From a checkpoint of a small mixture-of-experts model trained on Wikipedia.
Experts: 24 experts in each of 5 layers, 64 SwiGLU neurons an expert, 2 picks a token, a softmax router, a shared expert of 64 neurons.
Training: 567M tokens, 4588 steps.
Below are experts of layer 6 (counted from 0) of a mixture-of-experts language model. Rows are named router (the router's row for the expert), gate (a neuron's input weights, with its number), up (a neuron's input weights, with its number) and show model dimensions 0-127. Each number is 128 + 24 x the weight over its row's rms, rounded and kept within 0 to 255.
After each expert's rows: a language model's description of what the expert responds to. This comes from a sample of Wikipedia text that the model never trained on.

# expert 1
router [108 118 147 152 108  98 132 143 100 143 158 166  98  98 132 124 162 147 126 118 166 142 102 149 117 160 115 160 136  75 112 163 117 139 166  77 131 118 161 161 135 140 164 101 125 123 140 148 107 132 157 184 159 106 141 119 141 106 117 143 153 134 163 119 144 130 132 139 138 131 111 147 160 113 113  92 143 168 100  93 146 151 168 122 154 134 132 121 127 135 106 127 126 111 127 162 101 122 120  90 114 124 149 138 106 134  82 120  82  63 124 112 155 132 139 126 108  94 136  88 126 139 106 186 122  99 161 160]
gate2 [112 141 121 117 144 107 114 145 137 152 144 146 141 107 149 102 136  91 101 146 125 193  85 119 108 131  92 153 118  43 107 150 144 127 126 111 119 142 140 153 111 141  99 123 105 105 150 113 195 103 138 144 140 124 103 112  99 138 117 140 130 109 119 104 132 136 100 135 133 146 134 136 145 155 143 114 170 149 104 127 119 138 177 146 160 162 128 162  87 133 118 124 138 148  98 121 120 140  47 153 115 121 136 107  91  89  98 132 115  89 116 130 123 131 100 142 103 121 144  90 120 121 124 151 154  98 167 146]
up2 [109 110 129  67 167 144 116 166 164 103 150 143 100  91 113 183 172  88 147 151 114 179  86 120 109 156 125 162 105 121 148 176 101 135  86  75 114 135 114  94 116 127 164 140 128 133 159 156 131 168 113 146 127 113 122 138 136 119 129 166  93 124 158 113 135 172 101 113 118 149 131 154 135 122 124  95 127 117 123 107 146 112 131 131 154 111 128 107  96 122 117 114 121 136 162 108 124 119 110 118 149  95 167  74 116 126 122 122 108 129 140 152 127 134 120 160 121 135 133 103 128 131  71 126 116  96 165 142]
It responds to: Final pieces that finish nouns, such as -ation, -ment, -ance, -ing, and whole common nouns like football, music, water, engine.

# expert 13
router [118 108 145 169 149 146 113 120 120 121 138 174 129 140  69 119 106 149  90 113 156 172  72 167  81 122  93 132 165 105 117 147 136 131 124 146 137 171 157 131 160  69 145 134 120  97 142 134  86 117 163 133 138 100 192  98 156 125 125 117 112 124 133 111 169 127 137 150 158 169 142 125 146 101 116 135 138 130 139 102 151 122 151 112 127 148 135  85 125 155 110 139  94 131 122 132 115 125 131 133  92 116 170 132 100 110 137 122 128 108 121  92 128 126 160 127  92 136 113 102  91 102 124 163 105 136 162 147]
gate13 [138 140 128 140  94 156 146 113 151 151 125 149 120  95  96 152 102  99 112 142 131 144  65 152 133 148 136 120 145 118 152 184 135  94 155 138 124 114 142  91 148 138 130 156 174 126 151 105 114 149 103 121 123 101 171 104 120 146 118 108 107 115 126 163 162 120 121 168 154 125 133 100 129 124 133 120 120  93 157 149  77 124 117 109  78 119 119 132 112 123 114  96 172 123 143 157 105 112 131 151 156 115 108 147 107  75 136 133 126 106 131 134 110 108  98 176 116 103  84  72 122 146 135 158  72 154 128 149]
up13 [ 88 151 151 123 130  94 110 114 113 131 128  92 112 144 111 150 127 144 150 132 116  79 132 108 161 144 116 151 141 112  94  98 144 150 136  92 113 168  77  79 139 168 134  91  86  99 143 139 110  99 113 131 153 164 108 147 142 114 134 137  81 154 157 111 101 109 147  97 127 148 137 162 167 177 129 118 111 137 114  94 124 138 146 145 156 148 128 158  99 135 146 118 127 100  89  99 139 143 112 172 110 162 134 167 166 161 140 122 134 141 155 132 148 144 137 101 130 135 144 131 134 185 100 127 160 112 113  92]
It responds to: Section markers ==, ===, table pipes, line breaks and semicolons in score or number lists, plus scattered mid-word pieces in prose.

# expert 9
router [133 137 192 138 129 103 129 140  88 134 125 176 114 113 114 106 145 144 142 110 153 144  51 156 123 121 104 149 145  73  97 147 123 129 130 104 148 134 159 147 148 139 117 136 129 135  98 169 109 112 143 123 188 108 130 111 136 123 117 146 118 107 162 100 137 131 133 128 163 118 124 139 172 103 111  81 145 157 133  89 155 138 125 107 149 144 129 115 142 140 100 155 142 118 128 140 103 116 131  77 102 116 173 183  81 134 123 106 118 107 148 137  96 132 130 103 106 119 114  74 113 147 141 154 126 144 156 149]
gate3 [115 101 189 107 109  88 117 130 106 119 129 157 118 113 175 123 116 111 117  94 141 117  91 140 144 109 111 110 109 131 143 107 128 110 117 139 137 144 116 147 126 102 103 150 122 107  77 127 115 120 153 128 147 109 122 122 159  71 143 106 151  85 125 156 204 126 108 154  99 152 125 138 111 179  83  88 159 124 129 128 152  88 104 128 139 124 135 138 150 157 118 142 147 106 145 133  81 108 155  96 139 112  80 134 111 127 119 123 135 104 138  94 121 187 129 149 132 121 120 125 129  95 104 100 140 150 157  87]
up3 [125 144 128  85 156 131 176 157 108  98 144 139 140  97 134 138 147 114 139  97 184 132 143  82 104 140 159 133 105 139 156  99 131 137  94 101 127 127 141 128 183 128 162 155 138 161 139 161 154 127 137 175 172 136 143 128 139  77 138 151 126  92 161 165 124 122 105 112  99 144 146 118 142 131 137 146 152 100 132 141 115 127  80 181 104 100 147 108 157 162 148 172 163 110 123 154 107 151 111  80 171  95 141 133 151 129 111  96 149 137 116 120 105 140 136 137 162 131 118  94 142 122 122 119 149 136 132 141]
It responds to: Letters inside foreign personal, club and place names, often accented letters like í, š, ó, as in Borussia, Moscow, Augsburg.

# expert 10
router [ 93  99 124 124 124  99 146 141 104 151 153 153 119 102 122 126 142 165 111  99 164 155 120 139 104 136 117 150 131 109  99 167 126 160 138  78 133 123 190 163 160 143 156 128 123 119 145 160 115 170 129 150 157 123 122 102 112  95  93 154 166 114 122 114 158 115  94 139 171 116 121 146 173  92 126 134 140 144 143 104 180 117 112 105 121 140 150  96 157 114 110 160 137 143 111 124 113 136 151 100 113 107 170 130 103 136 125 119  76 104 116 177 151 172 145 132 110 130 137  79 115 113 115 148 112 142 161 152]
gate3 [153 158 148 130 136 140 150 160 123 158 148 145 116  97 162  78  80 121  96 111 125 143 108 114 129 102 115 131 138 137  66 132 147 115 155 131 132 113 186 111 188 119 105  89 145 112 137 158 150 171 143 152 143 136 113 171 122 131  94 130 107  99 106 108 145  93 117 119 154 156 100 148 165 114 123 149 115 136 117 137 127 137 118 124 120  88 117 165 128 125 160 129 114 190 107 121 130 146 124 125 118 122 172 167  95 138 163 129 148 176 123 106 180 118 148  97 150 137 125 107 135 112 139 159 120 120 155 141]
up3 [119 186 130 135 135 149 111 121 133 153  81 113 163 129  96 124 150 100  90 160 142 120  99 155 124 163 143 131 105 146 127 134 121 159 124 144 156 157  66 147 121 186  87 120 116 132 118  83  90  80 142 121 127  79 141 122 140 128 165  92 148 164 142 116 136 119 109 169 135 115 144 126 133 174 129 140 132 142 147 111 153 119 151 164 142 106  99 139 109  90  79 110 147  84 125 130 152 139 162 166 120 142 115 116 102 110 135 117 120 116 100 155 132 105  96 141 168 139 163  99 107 127 132 115 133 120 144 119]
It responds to: Month names and year digits in dates, such as 4 January 1825, late March 2023 and September 15, 1973.

# expert 5
router [128 124 180 129 149 131 125 123 103 127 119 180  97 129  97 123 170 147 114 130 146 151  68 135 131  94  97 151 160 101 133 144 111 148 146 127 156 150 159 149 114 112 148 118  96 115 147 178 107 127 155 135 120 128 126  93 129 124 112 141 140 111 135 108 155 146 118 154 148 165 126 150 150 139 114 119 112 164 139  83 157 142  92 137 118 123 136  92 130 138 121 160 113 122 109 133 116 130 115 111  70  95 182 164  60 144 125 113 122 120 115 154 109 140 145 116  65 100 170 104 101 127 144 154 106 143 136 153]
gate5 [128  86 117 143 125 153 169 125 127 109 149 105 122 140 151  86 128 156 101 121 141 148 129 108 164 144 127 167 174 159 165 148 137 139 146 175 111 133 125 148 108 120 137 161 118 135 144 168  84 107 155 152 131 164 111  84 142 140 117 153 142  82  80 124 128  92 138 100  72 119 128 130 168 132 123 118 155 119 122 104 166 181 131 133  90 117 159 114 125 127 127 105 129 112 143  97  95 110  94 137 105 154 148 125 122 122 130 171 123 150 124 133  67 100 169 162 112 129 123 142  97 122 130 112  98 151 133 144]
up5 [141 159 129 122  96 112 149 157 134 161 121 119 122 126 167 124 158 136 150 156 158 154 109 109 155 135 137  89 135 122  97 137 112  85 158 128  78 157 181 110 130 157 137 131 118 148  79 109 160 107 102 141 143 110 115 117 150 102  92 157 126 153 110 143 147 113 162 110 150 164 118 114 136 126 163 135  90 139 160 144  97  75 134 125 103 175 135 142 162 174  92 135 123 160 125 116 121 150 135 156 183  90 154 127 127 114 113 173 134 131 156 118 152 146  93 128 144 156 120 150 168 140 123 117 114 110 102 131]
It responds to: Word-initial pieces of proper names and titles, especially St and single capitals (Stewart, Station, Brown), and accented Latin letters like é, à, å.

# expert 0
router [123 111 146 137  98 142 167 148 124 160 156 158 107 106 115  78 138 154 126 146 153 145 129 154  74 155 113 129 144 101 101 130 128 156 119 120 153 102 150 141 138 132 125 124 112 143 132 139  92 138 130 143 152 119 146 105 100 142 117 119 106 118 179  64 173  94 129 117 197 129 165 121 159 111 114 109 143 156 126  94 138 123 121 118 119 174 107  89 165 153 119 135 128  94 128 119 121 134 162 121 107 123 137 138 111 138  77  85  96 113 154 157 108 125 166 119 127  85 135 115 129 161 161 113 104 165 161 134]
gate2 [144  71 127 145  90 120 156 112  98 137 114 154 118 146  91 122 115 130 117 161 139 110  97 110 143 129 128 144 123 130 134 113 150 126  81 116 134 120 129 141 148 135 102  78 140 120 114 117  90 165 186 152 147 134 104 104 123 107 105 115  64 111 117 138 151 111 112 122 163 143 168 141 106  94 107 128 147 120 141 107 127 144 156 152 101 126 155 142 136  81 116 155 150  90  85  84 128 113 136 126 123 145 151 112  98 105  89 135 159 204 138 120 122 133 168 126 129 144  80 130 148 148 164 128 150 157 125 129]
up2 [109 111 123 110 139 123 131 123 157 102  86 139 194 146 102 142 104  89 139 130 127 101 117 132 127 126  82 142 134 137  96 138 147 108 151 120 173 102 145 142 140 101 161 104 122 140 124 115 114 113 103 155 122 108 128 141 118  93 149 136 143 123 161 157 110 168 150 150 121 127 129 157  91 129 138 134 112  81 126 110 135 111  81 107 145 172 136 102 140 132 188 131 119 133 180 177 155 138 161 158 139 114 127 178 204 117 158  95 121 114 126 115 166 148 141 111 152 107 148 139 103 107 116 127 122 118 108 109]
It responds to: Measurement units after numbers, such as m, km and mi, plus word-internal pieces in species names, chemistry and odd characters like † and \.

# expert 18
router [136 136 184 134 149 143 142 124  61 111 122 185  93 151 102 105 156 142 143 127 154 152  84 159 115 113  95 142 168  68 126 121 112 120 157 119 142 158 138 129 144 144 152 109 121 144 148 163 120 112 188 120 137 112 156 119  95 118 112 115 133  94 144 113 132 142 123 138 148 134  89 148 154 109 118 100 131 163 117 101 155 147 117  94 114 126 153 116 142 137  61 131 125  91 115 140 122 103 134  98 100 134 130 138  87 163 112 117 116 113 130 135 139 131 131 119 113 111 164  67 115 128 123 152 128 139 173 156]
gate3 [117 107 120 100 143  85 138 129 121 126 114 133 111  86 118 115 157 157 124 108 116 127 103 144 122 158  70 128  76 123 137 156 145  91 136 158 155 161 156 115 153 163 124 177 118 178 113 110  97 139 159 119 163 125 140 137 107 134 116 114 108  98  56  91 118 139 101 124 152 167 110 103 133 132 110 111 126 108 135 179 140 130 129 132 125 122 114 132 177 104 105 111  91 124 123 150  85  97 137 105 136 110 125 134 165 105 132 148 110 157 157 122 171  91 113 116 151 140 127 161 166 122 109 119 128  89 122 148]
up3 [105 144 165  92 126 127 141 133 141 172  92 136 170 128 149 148 122 146 163 132 122 108 110 173 130 117 115  71 136 138 180 175 175 116 122 149 142 138 127 129 127 136 148 124 125 126 125 147 135 119 149  91 172 102 139 139 152 119 107 103 115 137 122 130 117  83  82 108 149 116 125 141 119 108 114 143 146 130 132 164 182 169 141 138 128 140 120 133 128  90  99  69 140 130 174  99 102  76 145 129 155 130 139 103 135 128 106 103 129 123 123 123 180  99 136 121 160 105 145 127  86  90 152 104 117 102 159 145]
It responds to: Short consonant or vowel pieces in the middle of names and words, such as an in Hurricane, op in Snoop and ct in Victims.

# expert 15
router [149 150 151 124 143 121 138 144  67 129 114 197  72 114 115 139 142 140  89 151 167 155  79 164 114 125  99 131 189 110 117 125 113 146 168 109 136 135 183 144 138 154 142 114 103 132 100 142 121 127 158 144 136 135 133 111 162 123  95 138 136 129 118 101 134 119 120 133 164 165 122 116 166 138 113 117 141 169 148 107 130 162 128 136 150 149 140 103 150 106 135 165 131 110 167 120 137 126 118  79 106 137 157 181 100 144 118 110  99  93 142  98 123 131 132 111 136 119 131  82 101 145 156 139 116 152 152 129]
gate5 [158 147 163 138 124  99 125 111 113 137 128 142 122 128 159 141 128 134 123 114  88 131 135 170 118 163 109 169 164 132  99 113 123 138 105 154 128 100 136  85 129 149 165 138  72 153 124 119 110 140 124 135 150  95 146 114 124 160 171 122 120 123 116 108 111 151  70 147 165 146 193 120 161 151 118 152 133 113 115  98 128 121 139 157 111 148 132  99 109 112 140 155  90 107 160 137 139 131 142 150 133 149 156  91 161 123 112  93  70 108 128 150 113 164 162  97 130 155 103 111  89 113 132 123 145 129 171  80]
up5 [149 117 109 151 130  95 103  95 135 125 112  90 162 126 107 138 138 126 118 143 130  87  61 140 124 110 144 168 162 112 106 113 126 128 130 125 142  95 143 149 113 154 110 137 150 107 140 161 125 149 111 117 131 152 128 109 101 127 129 144 141 153 108 129  95 147  86 116 106  83 157  69 148 127  95  84  99 131 110 128 145  67 124 118 130 129  99 137 100 108 204 137 128 163 110 103 110 173 121 167  99 148 106 134 144 165 124 129 108 146 127 129 142 100 125 103 124 134 110 144 102 160 140 144  78 138 106  94]
It responds to: Opening or middle syllables of ordinary words after a space or article, such as de in destroyer or decades, ar, ri, le, and compound hyphens.